{"num_hidden_layers": 11, "hidden_size": 320, "n_experts": 48, "experts_per_token": 4, "d_expert": 96, "d_shared_expert": 128, "hidden_act": "clamped_swiglu", "moe_layers": [0, 1, 2, 3, 4, 5, 6, 7, 8, 9, 10], "router_score": "softmax", "normalize_top_k": false, "routed_scale": 3.46, "balance_loss": 0.0103, "balance_bias": false, "init_std_router": 0.00613, "lr_router": 0.000852, "num_attention_heads": 5, "num_key_value_heads": 5, "head_dim": 64, "vocab_size": 21223, "norm": "rmsnorm", "norm_place": "pre", "norm_eps": 1e-05, "positions": "rope", "rope_theta": 10000.0, "rope_fraction": 1.0, "qk_norm": false, "attn_scale": 0.125, "tie_word_embeddings": false, "parallel_block": false, "init": "normal", "init_std_qkv": 0.0239, "init_std_o": 0.00509, "init_std_up": 0.0239, "init_std_down": 0.0036, "optimizer": "muon_variant", "learning_rate": 0.00805, "lr_mult_qkv": 0.7, "lr_mult_o": 3.0, "beta1": 0.95, "lr_head": 0.00748, "warmup_steps": 200, "schedule": "wsd", "decay_fraction": 0.571, "decay_shape": "linear", "final_lr_fraction": 0.05, "batch_tokens": 131072, "max_seq_len": 1024, "doc_mask": false, "train_tokens": 1099000000, "max_steps": 8385, "dataset": "wikipedia_en"}
Below are experts of layer 2 (counted from 0) of a mixture-of-experts language model. Rows are named router (the router's row for the expert) and show model dimensions 64-127. Each number is 128 + 32 x the weight over its row's rms, rounded and kept within 0 to 255. Numbers have three digits each.
After each expert's rows: "comes before" lists some tokens at least twice as common just after its tokens as in all text; "mostly gets" lists some tokens that are sent to it at least half of the time. This comes from a sample of Wikipedia text that the model never trained on. Tokens count by the router's weight.

# expert 11
router:150185120138159160176153073122111135154055145144180174088096093153161118126101176106124092137078110117141105101103121088122126167180105136153171154064160154178108189104118138119080130127183161
comes before: "|", "-", "\n", "The", "In", "=="
mostly gets: "\n", "|", "\n ", "==See", "==S", "-"

# expert 0
router:067144155086084116099107148118106114119166109099055151148162090140155124125129155108097056138152167127144166131101101192173150158149139120138123060131188161137146089146097099171125122100158125
comes before: " of", " and", " in", ".", ",", " to"
mostly gets: " church", "ology", "ological", "ical", " construction", " house"

# expert 46
router:100086071111182113081100189153130154072158098139168141132212134150135111123137175139141187119135098150157116112152117155113094115117083128133087175104112188111094132082144157070164111181210161
comes before: "\n", " (age", " He", " (aged", "),", " The"
mostly gets: " U.S.", " York", " States", " 2022", " American", " 2012"

# expert 22
router:149149109171176179164139174142076172123122140129141164100150151124137087109125187051149127116118101155105167111085181145114153150055119134153129179112151143141098178105067105136148148175189119
comes before: "\n", " The", " He", " In", " It", " This"
mostly gets: ".", "s.", " =", " ==", " &", ")."

# expert 38
router:121088096151094112129153114088142148144171077176176130081158094168143100147097116140095102161129153113155138110128112141096151144065100130148094084172156159097104120101151155086155109161083156
comes before: " |", " States", ";", "°", "'s", "′"
mostly gets: " 35", "°N", " government", " Sheriff", " Super", " Senate"

# expert 40
router:107124153094087116083101125175112134133140091118080123170160112153185090182185092112081111151150160159145148129101090099167107157146170088118119082175193134128117115155153138157153078100109146
comes before: " of", " and", " in", " to", " for", " with"
mostly gets: " community", " character", "ants", " species", "ations", " story"

# expert 4
router:167119080146147101089153098101095148142145145178180161093100179096153186139089178103084121179148071096150084099155151183077147147116103155079104151109103113123152197113157149103184119149099164
comes before: " ", "\n", " 0", " 1", " 2", " 3"
mostly gets: " |", ";", ");", "″N", " /", "°N"

# expert 30
router:116093099144089105120153119094158152140166092174163129055149103165150100144102099128094100156140154122150131114132100158100140144061104133138097056175158156104113108097147155092143137150083153
comes before: " |", "′", " York", " m", "2", "6"
mostly gets: ",000", " Don", " Chinese", " November", " Che", " Yes"

# expert 10
router:120108099165110126151137091158051075159086152133113155107110061140178116181107154100081094141089152160167113113110067077153163186203123172140126115129169159148135127111123153138062119121142127
comes before: "-", "|", "\n", "The", "In", "=="
mostly gets: "\n", "′", "\n\n", "==S", "′0", " Phylum:"

# expert 24
router:175113125165113160161163098120086116158079127154164162131141122186133126092123177075155082130051110096128165118080144089185114159136138148142155175066162162138116162123089131104110110117173142
comes before: "\n", "-", "|", " The", "The", " He"
mostly gets: "\n", "\"", "/", " ==", ").", "s."

# expert 47
router:110084090170174129135132138143082170131177147139167178168172100146125140141105118122143154128123161132144167112157131074084146147057120144083131175183081139083108057131130098093136139172086155
comes before: " and", " the", " he", " but", " which", " a"
mostly gets: " and", ",", " that", "s,", " but", " which"

# expert 8
router:127088099148090119138159107106155140148171087177174104069142100166149099142100097131088106163126159129146144110138117133095159151063096133147095089167147158095098116100147149089163119155084155
comes before: " the", " a", " be", " not", " been", " an"
mostly gets: " d", " under", " be", " th", " were", " dis"

# expert 45
router:154058104149126099173159168143080174128143067162154128088088156183057098092130125114171134113149149084145150103098119109109131170109110122110098144163181153089135120128133154080201126183134133
comes before: "\n", " |", " The", " He", " In", " It"
mostly gets: " ", ".", "s.", " ==", "ing.", " ==="

# expert 36
router:117089098154087119135153112098134147148167080171168106080134091163152108152098105149087104160133156122151138109132105141099158151064102145143099085172150159101107118098145152091159109149069157
comes before: " |", "5", "6", "9", " m", "7"
mostly gets: " 5", " 50", " four", " 56", " 53", " 1–2"

# expert 44
router:167185101149097143192123109102134180166181163104132105135112178114129206147087109109175170144188125136071103134221126115102124108168122111155090160151096052137137085139141096108106165142110132
comes before: " the", " a", " his", " its", " an", " their"
mostly gets: " of", " and", " with", " by", " for", ":"

# expert 9
router:134088097152088119143149109096151146145166098182163093085138076151137109126099101140089113152127164112145145119143108127099181138063104132141097086174134155106106123099139154089152095141079150
comes before: " the", " a", " be", " his", " their", " an"
mostly gets: " In", " At", " during", " under", " in", " against"

# expert 25
router:163113084156094140072153084142120143132158157170145151122155144126112182133101190094116086124140103096154099125138131195092164118070100108102106088080103151107154183110135152108180143159131157
comes before: "\n", " ", " 0", " 1", " —", " 2"
mostly gets: " |", ";", ");", "″N", " —;", " 0;"

# expert 16
router:121086097154089122142154114099140157147173071170165124077164087163149098145098105148095104156135154121154141106130107140093161144065098135146097087169155157102110116095150154086158109154083152
comes before: " |", "6", " but", " which", "2", "8"
mostly gets: " h", " W", " (18", " b", " f", " Thomas"

# expert 21
router:141197144099092156158138108160093137138160154115124030144095069159143109112156081138106110145165182156083150100140081070156084135079133085107109109178091127124092062157107147231169106080109121
comes before: " the", " a", " to", " by", " in", " his"
mostly gets: " made", " about", " called", " won", " used", " played"

# expert 5
router:112210139150121169148128142080113141104123159110125120173110102130111132077125108108149084096119133105045166151108144076124081149100153122108099185138079127100106105117122109166153118143110163
comes before: " the", " a", " to", " he", " his", " that"
mostly gets: " that", " as", " but", " which", " after", " when"

# expert 33
router:118129255082123115074146194132173097126132082106149067158147177132127080083186144146111145118125135161152111129151117117084035116110076162149099139142102080127112096131100159132155123131155168
comes before: " to", " in", " of", " by", " for", " on"
mostly gets: " known", " used", " released", " home", " due", " held"